From a checkpoint of a small mixture-of-experts model trained on Wikipedia.
Size: 19 layers, width 224, vocabulary 8192, 53M parameters.
Experts: 32 experts in each of 10 layers, 288 GELU neurons an expert, 2 picks a token, a softmax router.
Training: 533M tokens, 8127 steps.
Below are experts of layer 6 (counted from 0) of a mixture-of-experts language model. Rows are named router (the router's row for the expert), up (a neuron's input weights, with its number), down (a neuron's output weights, with its number) and show model dimensions 0-223. Each number is 128 + 24 x the weight over its row's rms, rounded and kept within 0 to 255. Numbers have three digits each.
After each expert's rows: a language model's description of what the expert responds to. This comes from a sample of Wikipedia text that the model never trained on.

# expert 4
router:106095140173106089127127157118156120111105160115096141136115106130134144117185154134143157128111107135111108154148110098155124128179105134102139119109118109137176085167095142113088132108135081137121143154133168110127166141146105183111116138123122161114133150135097082123093104118143102150172065089138146097115095121137126120086114105146126088124149129133127115145096088110143146139161090141123135116141111093122132124106136104122165129173132152099135111194132119137104142129129140112131171139110118146091117153108114142174129130119139110134167150154093145114125094140153117146115116121099147110111106169123182135143155088153127150138146144126171110133084188168115162111115
up1:106123120096127114152124171166140133135134131136151147129122129095149152135134169118128181102122076141106143087132163082112137154121125156117104103151098109120127114159134155125158126127160089097125158128159124120137121140078095148127136091123064121150137140144097114090109163134145121111163166112142138133161132121119112179148117125106129108121115158152102190121128149115149123118134101106072124177097139121128114180153098122132155136139120159135148137129141106096105112155127147146125127169150157099116143136100127101183157111131127091092128083122118124112123160127116091103107135130169107168111134122140180101110107103075127153167141124151117086166159104153106116170153
down1:152133127129099151101137086069134177118129135136120115092109088135128146091116108135137139154107119105079124161117127196178138099135118100118142123152130121100126140148133136120087112136149158153133113145122116117181088130146148101115145136108159135134115119126140138171166097159130160165070092100107147138121100099141082131125144107118150136122118102138163152120142110117137151102111096123162165130152137088143168105066154204124134140150123113138176135124121146111150142099130135133124120117158098152136101115131179105097130142126112153120138128154118132123159111119119134148137113152133117089132151140079112174155132125109161097109137135141112091123128159156103115047107
Description: Words in sports texts and results tables, such as recorded, ranked, League, Cup, season, and pipes within match tables.

# expert 14
router:154126119058137138126122121111158125190160119115139101152139149116178161121166150078136124101126141093125128129148151151131122110122132099141096129127132158099128125119140168140128118127103172088151130123151067139088077093115160084105112081149137092129155122117101157128119134131098147127090189134104173144155141157118100142095139135118172134142081096149092128165117148095130125130137141152103172152097137108151115136119128186126099139094118121168117157081140129110120136119126131117170103129139115131158150115136132121108145137161128086161090088113156120116113111136131140139114088148145115112125149091125140098147127160134117185111095104136130148140126121101117122168103
up1:126140082136146107120083084166140086127124125130058100132106117117153098139127149147143142145136112113112131094124091125156142126141127143178133064149101141112185118104070139125151130147153141175121174180135057164108115114132126141098132151119119160115131157096106143104126107118081125105109137149126110133142111159130108100097122160150173132132085135159121142078118134115175122134112144138133137129117145127130134147134127154155081123126133145116116144139176095139134099120122089116133121139134117112140131106127150117118130139127140118170100094111110135087145104164084133117118120147066103169167106101090121150153166143115107128119163154114117135160141124152093146167115
down1:127129113122149098117115091146132129105127134147158161144179123125102127116154137156121144135133119112147140114131120152133109125066121140125112169087147105118149142141168157107101100088133122108125143069135214119167168151166131148145115135136127081120121162170134163152094141119142133156181108145134134116098107113118157133143127106136132141132098129097140127114111121143085153130114085116128066128121091087138153126149149087124126089166107103108128118129101124107151121124102157112142137190161134155148131131123106092141133100113076121106133170134160106117112125136134096126130156112136132168105151165129119138080118110103125126168104111134145081128141114122121178101189
Description: Last digits of years in taxonomic author citations (Pascoe, 1867), taxonomy labels like Kingdom, and word-ending nouns before punctuation, such as parasite, front.

# expert 20
router:122137130108097170131124123153099183130107136116132123174118139125130098147078142141123088127101069146108110137134122140104120149132133118187156119171149157140120136114124137151137127119151110129114118144168124101202139131131139131204142141138132127113129113108136091112117164160154124071122143136105096164142118089145141084171086141109125102148061103155128095118142136157130138118129115118098113125103103104119162112146155150172148156122069098115141126113125122113162113139127154137115136161160146135121093154156160130094079134150146152120102083117117100154148161129144165105109122122141110142136108089118063131117088132130150129162118111108146141125108112106119104112151
up1:108101118102105105114143131129145098102159141098130110128143116183123116075187169116169179120141114108104128131145108169087104119149110117127157115138111157198134101141136138107128102119131148131131113126148120133109122107127073158123136121148138135106125124105111135131150102104164152117128146139127106088161159085144135142124133133168084112217114138138159114140126141145140128146152126100168122110125165131137206136132157096153088184135111158132126111128141126131140141111143122082107100125124082144140140118099122112086138104158140074116081143137141124134083120115140115154130180159135118121150112134131146129116128122121156167116132105163122167110131126126069144141110
down1:094132121110136144145099127119140118105145153133086107144122118080116150190106088152139137119119107130091139126111127168118156160109158149142137106164122115141107167135118125124136157137130154131147156111138129107069150123140108155106127094111136070145129096144101116137128125133129116079116098159136132138153158112115140160136048166172101118090109124141104152141134163130129095106090150164165114153127121160154136132160160144129113126127079107113147141122139089157131110133096127196108163151190175147080113117171150109090117141130098155096133128133116129111134127096108137093148113094125116167105137093121133148082123119147139144088121119104111133140108146163146144111143
Description: First letters and syllables of Indian and other South Asian names and places, and Devanagari bytes, such as Tamil, Malviya, Palolem.

# expert 11
router:119082076102084117143114133101161106178148155108148091145120130127148142113162127145133124122107187112125158094097128171092113098132120105123121139129127119110132121151146163112100144112146158081160132117125108121116115081099106125133156118122149085117143153133097185125131087140121165111105144122082183106124127149088122140122135115142131145118151120141119167157124113122120142161152132127145116109138137085099127151093150130083093138126093162166117130095157156134126136109120118101184134132150090167116116119131156112127160138200120112138126112155191154137089157103086097157153115176125174101117113113132162116161146135111132132136130087157113127136138140125128114149135
up1:129123092137158091138094137106070079112163136105123132140077131169122139130130143125120149134128133127185183139135145164153134122159096131102135152114116115135154139135076103131148123130151130148130132141142134151117108180114138106141122097120162137150131132109124121118132161157144112071116131169153152125147134166161098110154157161131114133126120168058158114146083112143105110165085123150153112137092157158130146184145135113121139093119116142086141091156130118160134141110114114156084117112158140069123142122132128127138134131154129073131139171100155147133117138112116091135097106155141142151134111109109113121097107153113091109132149106141155158078118161180150146156120
down1:121116131131125156155145147147172147131122114154124142087190145108105108133101118118169148120119157167092081113151110109140126133130149119138083120123138143122125142122149119130105141113113126115140149134118121108138178110150136120092126167106102112142139136161131115146146071106146126149145103108162144145157128106132138124131116078124111146108156109171101123099168206125116153097149089080098134149131117126152127097101156123175123132139136137133138126117090126103089081123118115158142165111085118177109122110124124171149101133102087157116118141142118129135167139113153157151172134078112101100142126147129126078160130134164167124092114145107139103173135085071110089129151
Description: Final pieces of common nouns and verbs ending a word before of, to or in, such as -tion, -ed, -ances, -ures.

# expert 9
router:118148118143166150117155128148102134136096104138124101127152137165128096091127099155134081158147112120157141091103113153103147101120121122136166141118108129107097188102169183144110101133140187151123117108113148147178166141145076164115171151109182096115111123153150123130130156095111146137172071133149081164128127081127105097192119145156111095120144117168138114128133117122121149155147086098143111119164113133120119123113131113141158136113109099088132129113126102134145129121105116151124133158131088124159110145141148160109122154113126111108131105144118108143117144109110131167105137147106107087134085156112118104124078120183122118143133121110094117172134163131123125120088
up1:106157139152160122096143168158134069141131122108118148122150135166093123099151134127113111116160163119169135095129194118114163161137119121119122134112116143065147136120136154138076119134100138136122117108141131119102138126149087137101116112157124128095147111108110119161114133110134131125103121142134151087114169122127152127133122103147140101090136138113107113150121131129122127114130158164140133137093126114106123135063107144118149105144199155101112149145098086116123134128100098118102180109136161098120147134184100115135164112147131105080161133137147134130155168086135142106178100132119196127135169132133148143129128121124081148107161069132112185118126149106148154138091
down1:154154110120126164173089121158156147095129138129155183107109104136142147132121176091139114155149126139098142124136136153098123104098125142164073089146134155110094106100123126082166120124136113131142140129144115144156112139117111115101100131132150103124135159104184115115116113108145141142154138112148107133086143123121112127150146075117130126167106154088119171162136130111136127140103091131150105170170136140134094118145156132163132121124140128144114115119154142100126156149164119124119129114084103169129144094065091157095112123109131164106117165133128131152119083141074112130140150110166083133121099138090108172124105142116122184116101160145138087140143078134159149090149
Description: Verbs and nouns in film, TV and biography prose, often after "was" or "he", such as produced, shot, director, film.

# expert 25
router:141115161148140145142126138165126127153094105164140151183128141129118098133118101124093139156083147137113132171139126096141109162158136106136138136120170135111093143108139119152179152145060127135141153131152114098123136123144163140127149113093092149178083130150131118142135109148147112116113157152125078151145084163130120096178174143108120114077160141104146109137095120142112099080102144125083154140121077192082124117129105136151132136133133127092113148119114122143106092098142138120135101135147108100158106139130156130131091134117117127104101140137109102175186105124146119136117136118140096094136161069142137118158102117138123083175095108119144150132141123124131143153118
up1:113108137157100119136135135090181070113155106130081151154135152114087150127161117131115160113146126133118104125125137100164139099158124125116096203134079129107122152129109123150152107111110106174126140118132145107146160109118130129136126130131157146107085119067085132171082107127105168109131116112116141120125127128133109100119122111145119154120138116117105133126145139121150131130153147157145099147168160059129124137134131146128174172136118128126101103141143147136163100141085155144134157132130108111150153096140127106133140105149105099088189149168177112076136137098073121122120098138102125176146126120092149122123189145126135161114122142122155114118132102130163096129170
down1:136154168131182143146142131134110125140068126138099105101141075119164110141067149103149052134133130112125141130135103138118133171129147162129131107137124153145101098134140116133121144174094129091135113152102118147104104135145160150123116110116115116150134169130155127068138160144144099155165125144081107126142148116107137155110115134156128112154138123124143141132110091115093112127122140127093138105082137150113145111103125119099113122123145157152137140128148097101067099113147090137152107137135188148112140130106181150147104115138100166182132147130115138177087122171163142123134090073153155122121083135117093134133136087116126125117137120115137150159098164134136161114097
Description: Initial capitals and middle fragments of names and words, such as E-truria, U-chicho, gang-st-ers, and possessive apostrophes after names.

# expert 13
router:106173113154205121145134142132153128147127092116121134162149145131152140146135121099136133153175098104140104143129131148165183114124147119131105144139110144140129138143144140117145102119124117148103128136135154146156155166128123126078097150147132129135132099106117077112129117101060108166130082170151141134152110088146111145092134153102147147126126104119128093118135098085134158123095103124148128141134129110166098101138119122154082129136178086077162157129102080114124132153164143150125137127108117118151139154091070137135137067098119089126116138105118116127148102164153147138125104080090120150119110146094125125121106135161102204104163133118140139120144150127134134110142
up1:117109131169144122145134142104102109077117167123127095099150128170086133141115123155113128136112112101138106126181116086140150066147122144112110144133098136179133086175067096107133105166163101134149103117139152137078128171162137171165141128113119159139128128103147150135145140144127108127132142110129137071118127127157089135095136098135177115103136122148117169089142142132093121139119129152120093134141106103126136102164147115155146144115162138105110159111126149101112137110116147103121176113145155125124102132148152103179158129131115123122108158157130145101086139109130116148079132151147140150144078137099151151155166098133093149117157158132107103117120168140156142081154
down1:159124105133129084154090091130171200125132109108092122158116099074122109086095178106135126148120155153119146139184110137168085127116126122152109126127166160095151117112173183123071147142126138156089161104089113136134106087122126126097132099103099095124152129139086147119128136134169133138085138141136124116107119155142156141137145114137079170129147139087139104178101131126135147160111107141159183155129147157149100120125098136117126120133128139144135090132138143118145125164166120121137083112144124112125082125113117137152118124146108130114133131095146135101140137161149104123138161132150105109148131090136114105125146104119128138171109137138152081100172100155144128159135
Description: Last pieces of nouns or names right before punctuation, such as system, development, State, London, film, season.

# expert 12
router:147150145107166150118119092157086134144131115143118108118126169133158074125113116107107097100136123169137136110146089132098162166116148124171147129145100132178093138098119092115117145113161116142140131100127113122123145110151110156149142164153125130129133159125133176141159137140151120129102123125128164107116151149153150121138159124101118135109174133138129115153156131109108115095134099112111111075151090119126173156127140111154163117153134118090159101111057106141125116120131113157132173084118124150151103142142139137130063150104075129131132159116132143126147155161086122122159122149110151166104134128168078115125075116102076088152136127139138113128099105095173089166128
up1:138110086142158142151126133143138184131146150136118105094128129164104183139142154109152136104141157113104174164148103143119131145080171081108124130146158169108124142095079145110154158175142135073115098172110113106151119098139143112148125148116113132109147110096160159092139106103109156188131149108134125128150161082114119135143129101131143135141118125146148172166129150138124108084159110109095105115111128127149131161093088111129135142109186144103142130122110131136142122159093146109123135138131139113087134092146102089094152111144143132147112113107150157090129093122096118129163130124160126132163155130106125079139168132122138140116128155116110095091127103063098113140138
down1:099131120167130144079111145144080150144117114141152105131149108157115110119124141160106091148153111108112086108136161090183082108110150148087134134126116142106179142112151150175132119114119118157112117099129155124128102133112130134109088108136153108174136119156116101132162130130147122111124144159113141122138088113132138149127113136179175140108129134111122114120152130152110141135081145106126102103131174099128139067178155147161131094141076127154115150161139118103097133113130153118163118106131089142130129124123165156116164136091118106126157123139067112134139129133125170102085137107184126168126093106106121135123105092110103129166152114086139138147090184141118123130166
Description: Organisation, research and publishing words, plus list dashes in company infoboxes, such as based, Museum, Institute, publ, establ.

# expert 0
router:143140126135146133110148129100166152136149143142152138148138145115134095125116138128084095106109164154131146102137137122119182131106120117119088134138174144172148119116152115096133115124134141136133128122135139118140103166160142127165078115147158135093171087087131137133092110123124088142093098103132110152078136128159150122094135125116103126130133163079185087126154132118124119112099150160123123140133086142101146099127161088151111157082152122102127136105141128143126137090148101121177141117105119185166101140111111150142119104169094131126103128096145138120139135170109115081131127089159068144137140138128114102140116178160088155124136174096145129135125105071137122162172
up1:158149117113127108126175105128124148103159160138134170147088113158122182148136110151143129102129117100151084134139127138134118156145119094106147125157160162141075131080109107107112117137117059147148091128108139150136100139176123102108144122162180114061140111099171121139074101096133156131157125111092124126132132100115109121133157138100101153170156129102124143132169128131126172103125124091128112134164153125143120116085165080105087127129107139119130130129114120156097114138156116119158150112140139173111148130128104143121136134153153131098111121099111094109168130167130132137119099076121132157156131125154132127117175167146082100103126141152103161113132128106155122086109
down1:072070159156124125119126197152159113125107136120104088146133162078125117092154181117133089168144122147104154128119123075164140089112148094165123119118148120113146148160119176085147149137126117129128155155106149129092148118079110181098103099096120162159120132114091130138155164148134129095158133120129116111128131132136158137089153126105144136155145141173157121081124148098121091086146121128151105135107125112089119145140141116158157145116135127094115122163143137165139123147130122117159113138098105113147148135135120125133175102094127105114100104164103157150135123100111095114141153113124126124143114144121178118150125095118142141124173098087163154102120102141152124107114
Description: Opening or middle pieces of personal and place names, often after first names or in political lists, such as Hend, Sher, Port.